From a checkpoint of a small mixture-of-experts model trained on Wikipedia.
Size: 14 layers, vocabulary 8192.
Training: a variant of Adam for the experts, 646M tokens.
Below are experts of layer 4 (counted from 0) of a mixture-of-experts language model. Rows are named router (the router's row for the expert), gate (a neuron's input weights, with its number), up (a neuron's input weights, with its number) and show model dimensions 0-191. Each number is 128 + 32 x the weight over its row's rms, rounded and kept within 0 to 255. Numbers have three digits each.
After each expert's rows: "gets" lists some tokens that make up at least twice as much of what it gets as of all text. This comes from a sample of Wikipedia text that the model never trained on. Tokens count by the router's weight.

# expert 4
router:182149178169086136127132131146137100178156157147132145164117110079128129124171133159202104137178084127110136188117146166159129197119143128120136109136160137168149134132180107128181163139158197118160110123148116145123200147172123129121124159139151079168140173165030112173141084188147076187163138085121144134097132141127124110120127097126167120156135112105147112111106081138097226143071131159165090106123100169092106129102120102159200094153167156171191147139124097178090132162108112106143165153131176157161103093140136122121138120128108173140091151096169115113046095172144062135
gate0:175113130092153099195149095082094131127104125139133178135159119085120129204028115139152161140123154121133103098070127145130152104127113124138117167103136066111080106141148164083194137157146132210167063131189071136149143116149072127142108111129143091148116190122102174161138133066214141140107158156146115102107179143096111106126088139163168125111066145153154123091195125087108111159112128163105163108122088161159095100190146157143158130124089130155144160129110162112176114118148098134111169119142095116174146102136129078173152122156121087151069062197138170147159133091112106123
up0:014160118137114152122107177083125080146115153118130146119107085131135103131129095157123083151162082117091186153143129156133096108058136134081142093112093116109163128151101152151099139147139101142122098124136096151142109125133100137137184174161121132162135162163203112047094139146095093099164097096115093160138109148149119151092183082185140194087153133144098114114149158169157108112167089159154124129101147158099113078156129095151153134099142167125065106155092182102078111147119143155132113163117137075134070100165062181030157149135075113160103151134109042139104103075158132129
gate1:152177157137156143203122140115120114154100080196065133077138179110111174144064108138099139111104039183130117112117138121141087108104149199087130138120131133085081134109142118102121093130134178184155099097127156203201123136174150152105121155119137147095111155108115058150151118198170123174136153170156106140127171121203143100077079111117079132127131124131127102109139142185127099138198148173083128088066132153120122123138126152102195095152099135133147130070092078104137103123134106140159191137142165144136153131121150068136121093108142172091187119166138125165115133149142112185
up1:152151163188101183115131127159066132100124147155129174094113089095153126125131088085153138166112112176070144160143168106182145158140106162123194188062106156124095177090085118140107101112129102108150086154107072125108120133148141193157138114086139112129120142141129055112137154128135076147197133121077152133108150138101083148144123186111172118217191130147111118102149131146124155156111123124049128080156130150076162160083106144080093172113097179158163227104113117094136103078117166088099099134170117153118075103101156111141151105175110119111172079130146116143154091111131118167
gate2:151102201098121081122177159174160131102120054195130168107075166141093165096086131122104161133112183128084150072135086098141160122143114172090153116122130127140167122109139129079184156086132154187159136109199127070163191130213118131168089153166143081167125149121117118231117138166117144090113131149143185085123105150148143165111107132165140113122093139113093140094149078120103127112117161119139066140108182135105148119114186108117119164129119099140131164093152190170133158109159156065140136131123138129103160189150089155180117132136148173080142127152133169106087128143081080099
up2:068123134161082116117140106119113129132127181099084049126149104145093149143133123077199148132155061083085101214118171168138115175128126047131159096130121176134102112100132158126068115085119114051160164114106152111099096119101109153113138152111184156133138119170128166142092157092127134130148139197173179127130110083151095136200147185122111131141145065158037140128123102166159150098139160097111161155139151104120105118091119146066139122132090106141119124107057148141084094112131172098075098137117109139122114104164148073140128138184049159133145107144131168176139112140149145076
gate3:085157177160119135106140093123118125119132130167158184119105132080102115138156165133116125126141166163086110161146155137143115138163125170106091138163122117149110105137148131055152138146116208152053150115089141196194154145159114139149117153129091068138151125118042172139200098114162142140146165101082127172128145129164122074143141121083115157142204155159080139152039121168139143193132139163138113111108122135141105128143153098120129117162143168116182167142150122048136133204119143169211111150110152095137115093052098126098148119153079194168110110127122125187133074148093114121
up3:142164118181138119148108162126129092102095123111148108092097169136152169111112126134141056073139093138133115115123120106114167077097214149119088170140185126103114086125110155112042175096110132094106202131084122117116127169106125118143093191176111109150107150190150164083053097098090124183136137098168131138152143189153097122083074088126179137107101134107105105157111095101139159140158126121103152130084159195117160054142115149148098144119167105113097173154096140123053112088047112146109070093109161156101131097105134133158142205107123124119155099187156131134141085106103157149
gate4:117164110145178112117133077105142167128126116154225065162130161119154139165203180128167143054118116118106131113117169116083151180089122178110145122158104195130148146124148094103115148108130119139141156080082094160155157173106143106140147117140120187096183156132155160163159174095109146127116122103175139104077210076113161088123104119159105144123159162112155064138132153188122087120206129135128138119107137076169186166164161145142131130147193107110169105125128128151047072109151136098079098091102113083124146080097135148092102152065102152130131114126150096143156157105075132157
up4:073147084127104122087173143166156148104164123099127122140157109133140110188099169075127132156133148089098141140094069070151095155143121091130150153157067188114106158093163114088157105096164117037048149126083118098132144123125155092130083108113115087071130137123127097119157146119102145112133061080091205092117138176136082073146142101170143096127173109113107174140096146102136146116087143180078119145081132119079084158103115192204176157131106152118161130148127114167111141079145126134102109096112117117143150147135093096055149113099156196155118206158179171156121122126107119137
gate5:140119146147125244099159136106092151163134104181093086128127122133166159111156138100145170182124184186144134137100159083154141127107140119169117079106081108129112114130129131190146136083162105162151191117080123115165167147154136123094167113109103149140231152137081093159101157095111092113139076161123109175143084135089180179162173148160176084127183078126157097114103147140109120162108153133093158100128136133124105200152190147116081107075109131129180154099129095148141120087178093057081092159183109133140118139140133121120114126101165125147129122088117092084086149138065086112
up5:216119115053130132134180084110130170175162132116099138148123155099092127107071206172117115133178154140154174133119129121162126135128105125102181106182135087108096172163121129126204133120136147164101133095144126142168138091135146179160093121134151147143122109139098173130122117166129091135136141169168107185085148144118159057067106114105080059106144147114086124127064128098149138156079051187125091159141070122141112073120120159093143158072174068201152117113161149115125087069146081152118130102109172127096138069114118101099116087108095170167111096096138081157149140149137122130
gets: " ", "s", "1", " of", "2", "-"

# expert 5
router:131128157106124087152129189105122147167168124161154123158121138126137125140183144147126138173180134137129124112099134119140147181137130129120085118129114164163148116118225082159128109152172223093137150123052175190166170138147212124108151126132118150091191153144080130131080127104144116115215093106151183168123158125121138118145118128146185194103106110191093169138116141104109152148117127148160199162129085156145127122100178121164147127146122092120128125148133168186102130152159145118109114177179119141162179067180117115080146147154073166167124090110146081191123105162070105171
gate0:213133166120171098148139157125151117088120135195124169060119143172165139154147109191150123084130098144061112127203138086106093180137118146131111111168130155137089156193163144080170145098129132186133129150148111085117175133116136112129172083121131121144146132093116122137149110129191081121129166130188111122109160164095122104136114088134147096139081148172108140136083140082148175207136143094120151106126146180107190136085076118129096057127101095191172175202143127139137100135156113088087138124156110234123148130135172121126185133120135106145088122098176133138129158181109114151
up0:075149125130149233094096149127157183151139229120137064190110167082075142162142135142134115144161105156169115119084101165093142108143096126143142142106158112075141144075165117116159163130094146177094144098112124134105140061160157141169150134156109131138112112137125176122113193151135087068185118109126163110145160122124093145123091151137147160090143120161112114207186117123081087124111147170087088145126101073132098175122159137104141139138188140091150140119098097112094130108075181101159110129080173152092138123113116177143076197147109088123152175092143196076150142125158110158
gate1:094196157075119108094113121119090070142171105169137109113148210135147123149146119153108115125135120112169155113111131132163118194123114156143068092086087092088149134148151139132156170126097125185166125150134158204193155167181150174126145169125145075164110150130094099174119166135157093080143155110211147179158172084151123171139062140110107118125141163136104134111106159119106158125137109162091123137131127136091172187109146121148154126108107096139126170090110082110112129184212128137211205099094157134155158098076171146111115154070168162101075120153109111107127109112077122109
up1:148128118142103184136148137143095165102087106098110157090119094096136118155162155105157124128117140161030093159169086108052144092134184100117171189123113121099084106091065192145094083143121096097109066113126077099097105127126123143184096088106128142149155149179114146115132138137157104113076148099086100124077114151110163075096085139174177188200133075157135116112137139203157092126106125092139153080116101093135130188152128129101137110127133176182113121178112170144124162131100124124105086131154111138085076163088083067136127095106093115151162118152168096166151199105134096144
gate2:113084255095087108154129143115126140165164114143097140106093167154078046074094108123192146144159160057125100107093073125064116194107098148161123116103110163186135104160129139144152087143161123146169123179078112113111121140184125128122191117171111143120138127098124143154116197133175135100144095157168182135123109144106127137150162123182093140148159131130113120144152107148118111111139115155158122134149125126106142179052180100127085119144109132142161047105114148136112123115159180077154178116116094115187130119119082104097118190150154080178164130122140137133110111170088129167
up2:115095095125108128148118042134086089155170118122113131129155076110127138143103116162138164134106140092160136103093111110105126069080090090100157096142127113122102161112143065152124085126134137110158111102129206107046109129141130138115122114100176122152066127131139166125090159141116153148155145255122172102111119126206079174166202065166121145098095150126110123135148170094120156041138145151124087110130101063092136106116095145146149157161131110148072137122055122153100138156137184134122143130133062123153122128127060096091173151137163133120166066121174152131124124115136163155
gate3:167130105173152134123162149161137114130138151118154096128087147024152121176169164089218085167124119130135143154132125092093160137135133166143114201116135125163133086158154153135118156163110152167124105142104160143134142122123074109133114161123142129080120177106093185122151110114129111142124107101069157134109073152143151104122184093094133133210151192140142147124056114214178142120179144116127152197086136141102113112147173122103177063144163162103157154167097110089107123137139109126111159109078100098115081112063142182100097156157092206127117143167127166142130083146116079187
up3:115123138086159077190142115136100054109118112116110204112123170088129113122159112106099152152103147127099149087151160113050099158142125118135113167116045160099122097116105159056076161188114123092099098051110115181213128159122136118154083181096109138124151132144132141147115113120141188148120141107146133116117102127103100142119172135136170118114155111165183199139137125159166098194139105150077205174069111132133132108129160100152173112154159119082129121164088127139145117145170122133072138144152054109093173129105134083080124096130111198181091141138117104134156118109057140142
gate4:089148200163173089147137161152156127117096115152156166095136202149095093142141148106102100088112167079104077082171149136112132168112169130155178097095160186133209134141163158143139165138073126195139101109158114171094113147156113065175167139155150147112123145128087037142149168123106074102117101161123142132081122145097146143152167123140140153132105066102159163112137143130101096142168157189138177114119152089094144172125174135105140115138166125116166114169074137203091142126155122122115121153128097124151185100064179086087159127130078141162150171122135082140165164171157122184
up4:129139053122100138137124142148093190163047113103151131095110028114174123135067129114152170052142133134182093124132148116093153075146115102158162178142097208139081114088109084153133124111139169032085107085053106085090123093126105140156121077101112163064142143117167144095097169160109128068137145132095199134104127144116114159037145052131105128134086123107097160136159128081147131090094126132131119133117114085152128091163148122111116168157162105145088135117104114153136191163131152147177154116119095095118108146129122119073087115142127117160162159156117142140115105128143123122
gate5:154125119153114175111162082185124103148170080153122089162120097138103111132101120177110137128190167135141132111119112173132155124088158139139160116132088128055152115080184133139157169145145174148152109117179184091160158157176112117106146115123210115181087156141088162158174147115139093139120026124164141093136137127148173133142118078137115098144121108112182116141099101157115173136124153077118128181152116088088150130062147138182070136226160136102166094089119163138126105105091156126137139142158111185165173112111113083134166153103150119139091170105086115023107114107078129125
up5:113136120122144130149122102160113171171130187122132135155069140068130157117138151162098125110139143150123116131102130145147102143161084162123039142079055124092096119113116154110090163169145110114126145120093093109157161127095121158081161079123109120116131094192114082117120114164112113095165077146112168191188091105092142082147138169160151152092079126195100166161136093144071122106117075126147172203162109162108171115067126169020120184103105036134172175113125184162133131121135178159146151141147098155146130147098122131170136124168140149155165139070093086136118107149117094144
gets: "0", "|", "9", "8", "7", "5"

# expert 2
router:149129104156139112121176119173150119207130074101090124163108086146138134154181132174140134124178133090151132170127140079137123114099117128122104106127087091095127125123134073136183132132216139039087134117073106104147164171184197094145106137139189077126127145131116108133078128168168078134176084081112179131077148116129148136110105098140147189133126115108107177195132079127152149156139133124132100158119096121125088106118181094163146125131165083168094171149125116164104119182166083169099117129126174139184169073142140122076105104100076157197148130089144082134129150165071085142
gate0:195181147060103158139165140122036168102142178130096150128168202087128148151143165166126176114118153144090140122171131084095165126119099153056078136151177112148042151147156163098127129172055142168129158134147170171119142084093042170152117100089139148139102165132096109102104107146139125142167156141142089151152091176174085132123121114139148109131164217095125152131119147067145190138117171162122132101092109142117153077101159162163105131133091163155139126135128117102122137112113096166115146152146130109075093125128130105142132124125107145092078117202104164156089124192147117177
up0:026190136130156138111166122158113119124131187100163115114139152159142167170160120074098084123136099135119151096160101110134102136113152083158144127094102102128166085160086122130134152120154092131101159064165094195093076123114070146164147154146159142132172143120152149135117111143111124114144139094095092172099173159159120104063075098154026108117117105150147156149100152141175095188149032153072067154128086128099183158127110094163193110100127149189138105072101127128113171166127127136167140124102094094174118112141074136160130100095080131105089117105119124096166105110119156092
gate1:105132139086123105104081106108117121151167153170133174091176201174127087166167122115083105101117113162123123108100106132150114143106125146104114154155158105078080104104139151113181128136105150185139118056166135174155152112189154158123123120159200090149089147135102142047195106191124093088123152147154143143105160055214073171106089128161088104128101148156153106133157120093132107123133103167099145144087124153144119111165107064134103169134100059152114131147141135147101110141135111105136165093140079086185143101153078172170088085096120187095085140165174151179129163092112126168
up1:135117094150150154134163121156117095070126141129067125095118132099090121154130137175162129146128135163082145112147129062041061065114133078127137168088119158160094142101137103114144129098151143130103095152161120122075130107128122159119101136070105111176125111093121099109160148143192098125132175130136085125002131186117114121192198181142171099204114135142104083094154112109110134133110090154180158064142108136088081186143090109134162164175146126150130131149172095120179130131126190127133098125151081144124099125117175122125118146210119158171110123079122081092133122119181159130
gate2:129154135065087112074083186133121127143189134165102120116159186186113157059148143110096175138153101139095127082119161165116109165064141119123131190175113123101147127067135162107135116126150191161189159083159142175181151130104076081127123130105130100130153148134101076085126135134096123121095115128126145134120156070170074114116198137116149110102126157144174127099050113167125110153122098114181131178136143185078208155193129085111171131121113126077130139130168120154112157069136173084148183111104094044116125137156116131146159132126155191114122093135160164124139128172122130131
up2:090109139106172116127121137085097105134145153127130067075073156132120100081137134139132036172166111140121092117149090102175120130136117128131100133167182198123118133129143153127125101092130139140129153075110181106103125087121106114141103144103071164196141119164176141136138201132128124173206117141208133158150102118143117081098129151106082127116135135179113092125120143103120146113138139121072138101177114111153100118091092101173148128064149075109106066037137151098125144177087101139083083168112110137226151104164109109173145179223101131119118099094098096115125130142140148094
gate3:163106187178125098133101094104132131119111141145119082121095155150182133065112132132180103169132156161120090097164150105076123168159138107101111176119199126186121180215152102093162082117135191168175194116125162144114128126172088182159156107164104141068137151119089118131143109131160132110085090130114108138139097136134144153109185146179168156090144148146137149143098152141180219112110164160170123043112097142135177116133083187110129128112096085090205127150110096126142135141075208105179096147132099119109133145134162110133172112142132139100106111127110139103061120147155158090
up3:133138129094196063121127130147150143134148164178126123121190140126165121151111139152044133071125135099169114105142121141080131202089143124055119122128111148124119154127154076143092124122123136141138114143080165157132131114074113077131090169113118191137146113084126138135138084085154144181120141080228158179143127105119070100144121142142112163110122142102146203116177141196138122088165112110177181097135130149126165127132119132143081114101111165104089123097151060075135093175176122139080135186182175130064175125128173123060168177107092153167122134134119138117157116143087164164
gate4:127174129139210161152123173140101167109132122128204132130136138144095193123117150110130155128216139145142105104141152099138158159155123138060209131123144112103144135112117175134156120120139146118100081087146123139123176131158129119156076080141169175139087178170104185078162191123073138063121067078109139107185123119149085112101123117154104119124091131171169131109072126120139094140158145166079148239116144084149115167131162093117101130133168102112138133105162162160090116125173131093146146093097131139093169126118180137132134123076098187083088124094094131109190154184091122104
up4:137157052092107140151075119185113176128101127114141098104158084144158169106085126105122154152180179151147088109100136112154120192136106124115146144077071133114096142148116184168116118114206159081094076142090140107118157215163179106145091110155126183119097069120160136145138174173119127153156082059130185094156118081174092095110089097120160180132117100140182083119153102137111134121114104144125161187134093099194121147145232150121120116093142111147084092154166161153114119142164146145158136103123142151147146134158132144076159111110098173164092157136092150114189093123111133095
gate5:124080174155126217108135079083101138054163202159116126109128149174124149081147167097146153117185157195046134076112116089102156144097125160081094076140171127168107133121169110131136134101152137183092150164150131126116166077114114125116157169061090119191140132166114123158171106115145155148207155081121110127139144171139152124130153137161127138173150168112135104113134119100089149172123157177088168097090090169137125133118142127160097095121139114124162118134129100153067148070136168053144147136132105162114072126096139113101140154162149147089086105118091136089141075219119122146
up5:121150151122134120079195135176099148133120116113159091187128151099177151165159122113136136130125163122148109147176056122122063174112078054142178165152169136077183115117133189120117114087105122127146128070128118131133125091139129150182103128057102106114129241159108122152095146168099087124111103158115114190128110105103142100086123102129084148108079137164080149157106154105184150122150143082144178180122103160151091106102172140135140143100116112116125080196140142086071138108092128150142136168149082117206156107121115129171058120082100120119156156105155101109173118094199152143
gets: ",", "\n", " and", ".", " (", " in"

# expert 3
router:151148133130115126104142143102111107196195123138138131165145094105168127132173126214153180148121194120149125162079197122152136172090150129105101093132101128145141119107202099129122170127192223092146114135138106123191194123156170115094096143103126075139150170154052116153142123121160100149200117087108172104104105066116125128118173118181187150127091134153118147151145087150118164125145176143158136179096114194107117111125160090162192115189111127137122140110128126139115122160141160146107106126174162131174147063162095132107127109099091169173131154119152084086128099170071104147
gate0:182106138101107096084084158149124160116070079113083168137117146129122144118163078152137117112142171110115124192111098091162120130163103131113131139059112121135145128145131201123198144119124070151152115101122073122139157102125133152186158117066145102157125154136127170134088126116127103157116198120163116162113080099088070178207092135072162074082120147146132123136143126080132167188091123064054143088100129157129188128123148114105122139092098119133160159146161137126117151151204084087085134163087138133126149075116190136142156141136148107146120099208192183138181104131140106097
up0:101187190117168189079158158122144196112131195141198116161146115131100163164130115071106115152039130149160081161164147163100127136144197122154158117055153115115151107149171156154152102117143137093152158171137127117129063115146062111150183099138116104132120119039119162091119136079114125126255128092062140160103136150119174142088184146145142144105154113137116133133122115200137103110129122188095115120135147128118125100169167112105133137162165134134091132159145151118136154202146140120152157126126165101093120135151126155196112135160111119163151113089134106106154186143155146153
gate1:114175090086169095076139169122153149105137162151113119148151221093126125164152195165069124131158090084131089141140114162136180126096158094184113142152137082058121150126153140085144174132067117165145116067114154161155131134115172142134147111132157088119123144109093118095148123127153123115156124172183145174177175080242149117162126128065129136112113171146130165145116160112161154171125147073060155159096106109127142132167148094175202129103095161102116157127089085119097104120124096148153158106119103117152090078096091096118109120092128142123128139231142182144139161149122109128
up1:138172137167087178100106039195151124148093159118122172118132047114156130162118095127118181135069136134126097121144086099104094078142191157121179160104133132188143134080120110125092130136156161121089128102162096077110086115140124118123172141122137131160130147067169140139167158101153132118095180150078098077070123153133136155137142115104093101168054089097159118071153110163137195151143079128104151044140142110081149208114083160122103111136170130155138149138207159093170133126043160115128129110095135153139126136092152100128148135162088114119116144120162175105182135137165148118
gate2:109103240099120076076105141172181172121117156138134144090118144131113119107125091170153129143188164084079157120080100198129128213113094118126163116158131160158154121150115149104164071116120127140123114138104141144145144132151103139161163096099113163138096134197158177136130133152172134100147119083152123121165125158137147081158075118128096093145140151109081131149113136116079136145047166140101098117139120113113122135102210153126110151149109130052209139160121172157101081169141091044166158164105126128148163063066114092152132180149129128079143101060087148127142126091136131126
up2:056134108124124093130095132147111147107124077145086136131123133160174151137110144119134196093097157125106138157161150137118139109084148062180136187071145134023141095107125118131149111132097097110152167166127143121148128176184180156174144113128144122146119140146139177139075146089150152072149116254132121152100109144153095137170141104147095172124151112167062110102081134081127055105100150098157145158077131117133213122103161163162141119118093110116096124205131128154117098120132141129116079131146057135125157149150097061168101147100159100084147078147150166132117073103136140151
gate3:164136165195095139140124080122162078123196136128154122121103127081154138105147112143136114185209130132067209114102148136154097178191095154085126124158141110175113084110159134072138156107164180146140106131130140122179181118145126113148108140186110111118194130151087101166132094151152127097082090126141104152126063121113114116113166128105124168153116152125203137090040096194114160132173154083147124126112127105148145139139151128117172054123090143158169070095177196155146101127114133091165130164073078135155138103122081104129142142100112165131145061162075127159104108122156104157
up3:110173080137116103168100117143124098127093156100110120150156158117178107078090167136084130138085117147143075121121163062150092123114197076132111163116075153124150125119075119123097111130136189092118125170108133144148106122028157051131141146148126186108173087155163082137088101121165192132145119099122155168098070128060104128165167147155123137214144108072153165139077119126165091164132136098115164165149152129113236158172109181124154167084136136122105103105090125121157117158147128103137089114126123119125130147110128141094143080102084109125152088179132124155147080182081174142
gate4:076170099174176162143137150153171185148102152136202092078125134132129134093123171101133106078122112123136099101138152084098126206168118140145165135154120175086139155142100164103163164104126129129128149064172120129100144107105092064163111110118129177105126204147096086106158167169053122071138088090118173125172125120176106122089132129180083158129148165144186068139095122134108083107144162143111129225113159057121104128130221160108086111111188102130113150128108163119095169161165121134116127101099144136091139098092117097092126129115079172142130166130073101115106139150139133157
up4:108179081128115177113109134138105134183110130102167090119117080106169056101138141144110090108130109110144102149135112117129134156168104119115140085131064145120204134152122164108119112136167173082152102096121100130125136139104199127132107182076157093115156175089129178190120145164119080093121113093127135081174129126225038132097140095134127179110110168175196157131118082158085152119064088148092113169092142127144133130163160168135081082116138124174166111145111113127116133180113126147170105090082144205133103131150078078119190101086120128156099166080143160096129136138181135157
gate5:141116131147128157046133074182175156170132167145059091131152125146164075132119114093192091170167130119151080095114091166117141203141185096166128139124157153185175089173171059096110091100151179134119177146108112133138130163117120106078156207223141141118159155097148156126152147155106136120154089126122117110092168156133073110125126076191107112159116121131154139154108096104064154123131113126156189140152144094146106201110114128116129096115155121121164093089090196148141154079143122071078084129114111143154136104149097112101117134148120191132117114079109104114124088122167117094
up5:079107138192127131098185156151162164145129120130147071134101123083155119101085097110097139088159126133120140131156113156124097106161161147146184132149146108122090181063075063120120131130109111109116129115113099077069095113120085128084144051101130104055121135143162110097051113171081105091144122093061119174124097128060120096127150102157141110104105145086065144160083124064194119140130109100108125201126117126107174130098085132078150160121125147085136209056132104125112140107096135124148059159196113169128142137154127108129102134149109065084146171128104138088096129137159116093
gets: " |", "\n", "-", ":", " The", " \""

# expert 1
router:160128144112126116093140150116114146169139150141074162225086073129164130147174134155133154156182140147085129174131129154175115161121106116145130106107102130124115143118212104126140107113184120108144138151072117132185160133193135104116167116142108095126121141165088139143096162121150102124208089077134172112112073063100157125166107092111147138068046085159107179154117131050110116119064080093118167201164047112188126097113159144153190132174116084107146089144128101169076129135152108082107155133090144145177159113171082132119134148091112140142134112128152127155113125161131098151
gate0:198126132091139089060156170162159123153144150142147129136116157111145170126157164173099141134134151146076082120121174123172173126102108141108170076139196101164118162205129154136167132157129151176133049206168175166108183097114177110170091134118119147165144184107141155123169148073154125106094155092200119132058159127128112167132122087117149111119127128149127096133153144109139107197097117068157117091084120132083136117148137126145153097062090149107181173084125127092059122128085119097103110160123160193144098107111174112172117140134154104131089080126073139149162163151143084129
up0:060117104102136102095133088124172145167112217189144132139112125170102110121031133126155100136127134120088101113109133171107141116130154104143117169131098137090072126184095117120082092139146118151094138107059200181118139155138087127148162141148116100141136069119137101126161172111136142091151112174108092123131114132220149129123125079185162123108086108138104156173151156164114135071111094144110151171193139072143033125143105179112116118121127111143120078151086099136117179130127132102127103153107145099156107091115072189118108158135129093172137178085110120101123165208123147055
gate1:150150159090114113178118141117095096139164113146149100112128172176077141153140112154071127174221093122144113122054106129105166140038152161105149079106149058115158104133177117135158104095123179184130138067159187187144160145145135101114118156125218089155123136085080076083119145148144151153161174119124150142162099114180112111138094125084139138152132202110142103172102121156124179122120118098118129116121150115091089185159121075132163087148144158148171149105112122148052121138139090145142162152147179124104122135118137151129137112073143104177132045142183149109108171136078134143
up1:122130167162091100179053086197150124162107159116123061151136112090134133083103125151101179217098121114119183168184116075085182138243106110151147108175129135197130180128163109125132132147141094128153096114102099110082108140125112143149149137157129122123093137097079161142119136142145163108123181159145134155139115147152112164118090129099198127170107154115093124138129166151094102143136097075150145062111137161148116139094055099100102164088091127131094093113147110134156126129098094157084077144137102140152089068102115143064091192212103139105108150129133121120106156109177096120
gate2:166112131143169160087141187148113139118122141136078196171122109136095156122076176111154156096176157113065140162148140149051140123087115159105094081128176146144180097119148124129092092109170186191125121128127139095120148133183056074166122099131126116149115120155134082195110152159163090103131079120069141127141158179123153137164184105132145131087117133091182163090106076109127136145122116137116086113160139123091113077074131161045120146181129116178206116135133130164140133108176173073120119094153085102092133113165086139162138120127141081123196097134085114115139152169119105068
up2:082215102111104101172125139100125180108123199149128106078105110094137160136099118115131147095116144152149076128108163140160072135094160180103088078131071175103150075115078123117109137103082163112144151138100151124120127135130159139159146104138151156145177086143168152103184156155091135116134131136138169086135108148163103076131178103194183150117128109147074119129154182101156127180107173136132057117070124134070187128100174139125118161133091118141124150185067084161082076138142155089183113112100102190130133174123121071142124166099102160152093110060158122118172080125144184117
gate3:129158094157227098098167102139172114073093161141185130121180170094116121109133095129203133161158142206134110133145116135097148145174191127080189171124158167104141111121110115099127205112122122130090111136083126147099133138063128150099114163183093109145146097129091102066140104167146083133176128055131084114108120120151089147093167090147113112148142161150148148116111118150048129144155124117168103119145129169137137150064128074139112135121098110100194091083155140146109116130096134112155116149119054161139074116144211121081167138128116140124082089143134168160160083119111065154
up3:105173133142112141115079123143114112114141125155145149121106144081132147137133104167097114104128134145153121080101105122173151128080129093130159082148085180131072115072136174094143099109087137145158082165161119169148131135079173179102147157157068205179105100112137114087101121122159152144111130151172141129136162126132131145132137157129201130156117198051139143060144097172142203063134105111131096104090111173119145139096117150165097076087126148065165141164149153070135133170133157130160055092163092172134162091186222154124139094107097147135099145086192111155111064142122129122
gate4:088140077171196105134150163097121211135147110131136136050068118099161113150099178182144054173151120141142127107082127077120147144123150121109179114099151118137088095054105076139132152110150162097123172105118159173089117114143139133121088162185099173086092122131110109127166118169127171082152094100105105100085105150145110123088137137124125152177129143064133166153057161150115139126208149097099109138156133145091078216157174120094158138091157180116136108153172122169140145104124159141132087125142122101200165137161126156123149120115100158151175111151066090087121112155076156125
up4:089142117132179115104170099152228158161154104122114146104155152156148178085123131108140093102104110123076080110088130108176167104170144137138127188102114180102136122154102101125179130099152112135140135111137112099110103104119171102102117129124154151113144112111209109140126123127107157148136063119143175109107091118144120105150171147129190090118084117145096109109152153161126106004119139122134122154053079053171109100135155165144114178075126104117119119178109184135139138088178147185122116080097075163101149128157133149147176174139166170115088150102062089078114069189131125127
gate5:105119130116094132086086158115110159120105176147151098164122084206151090174099163107181148145143148086202117151126126188123165164107149128093102104098132145051109104107116141111079184158130140136170169110069133134105169137083113129204143136118151106110213143172096125167195151154111111138071164109135197120079134163110147137101100103150145104085059070084126174148139120110113119131136102120125131136196092120163105114095161167104100116175137148135098103180117087159090122094105086076125093157127146096106129138203094123052122154114125099121100177140119090154128079128109159093
up5:140141116132142185158160113157117152195152172109142088123109132044106104095128120110120142106140152137161099163140186102069126059093112144098132108088091128131148150185105097181083167117114098138105133117183072098162125133146137112141187101134120142173118107168136107112124167081142059124101140106101132196080149089128099105209133154124161139121103170189092086111114105121130111129090140111050100142076121138147152097160103124156120157127150125137097113111136165176189100148095105166126158155132128042125130096101110179075121139146081136093079103074168121079146151134232139162
gets: " was", " to", " is", "ed", " from", " were"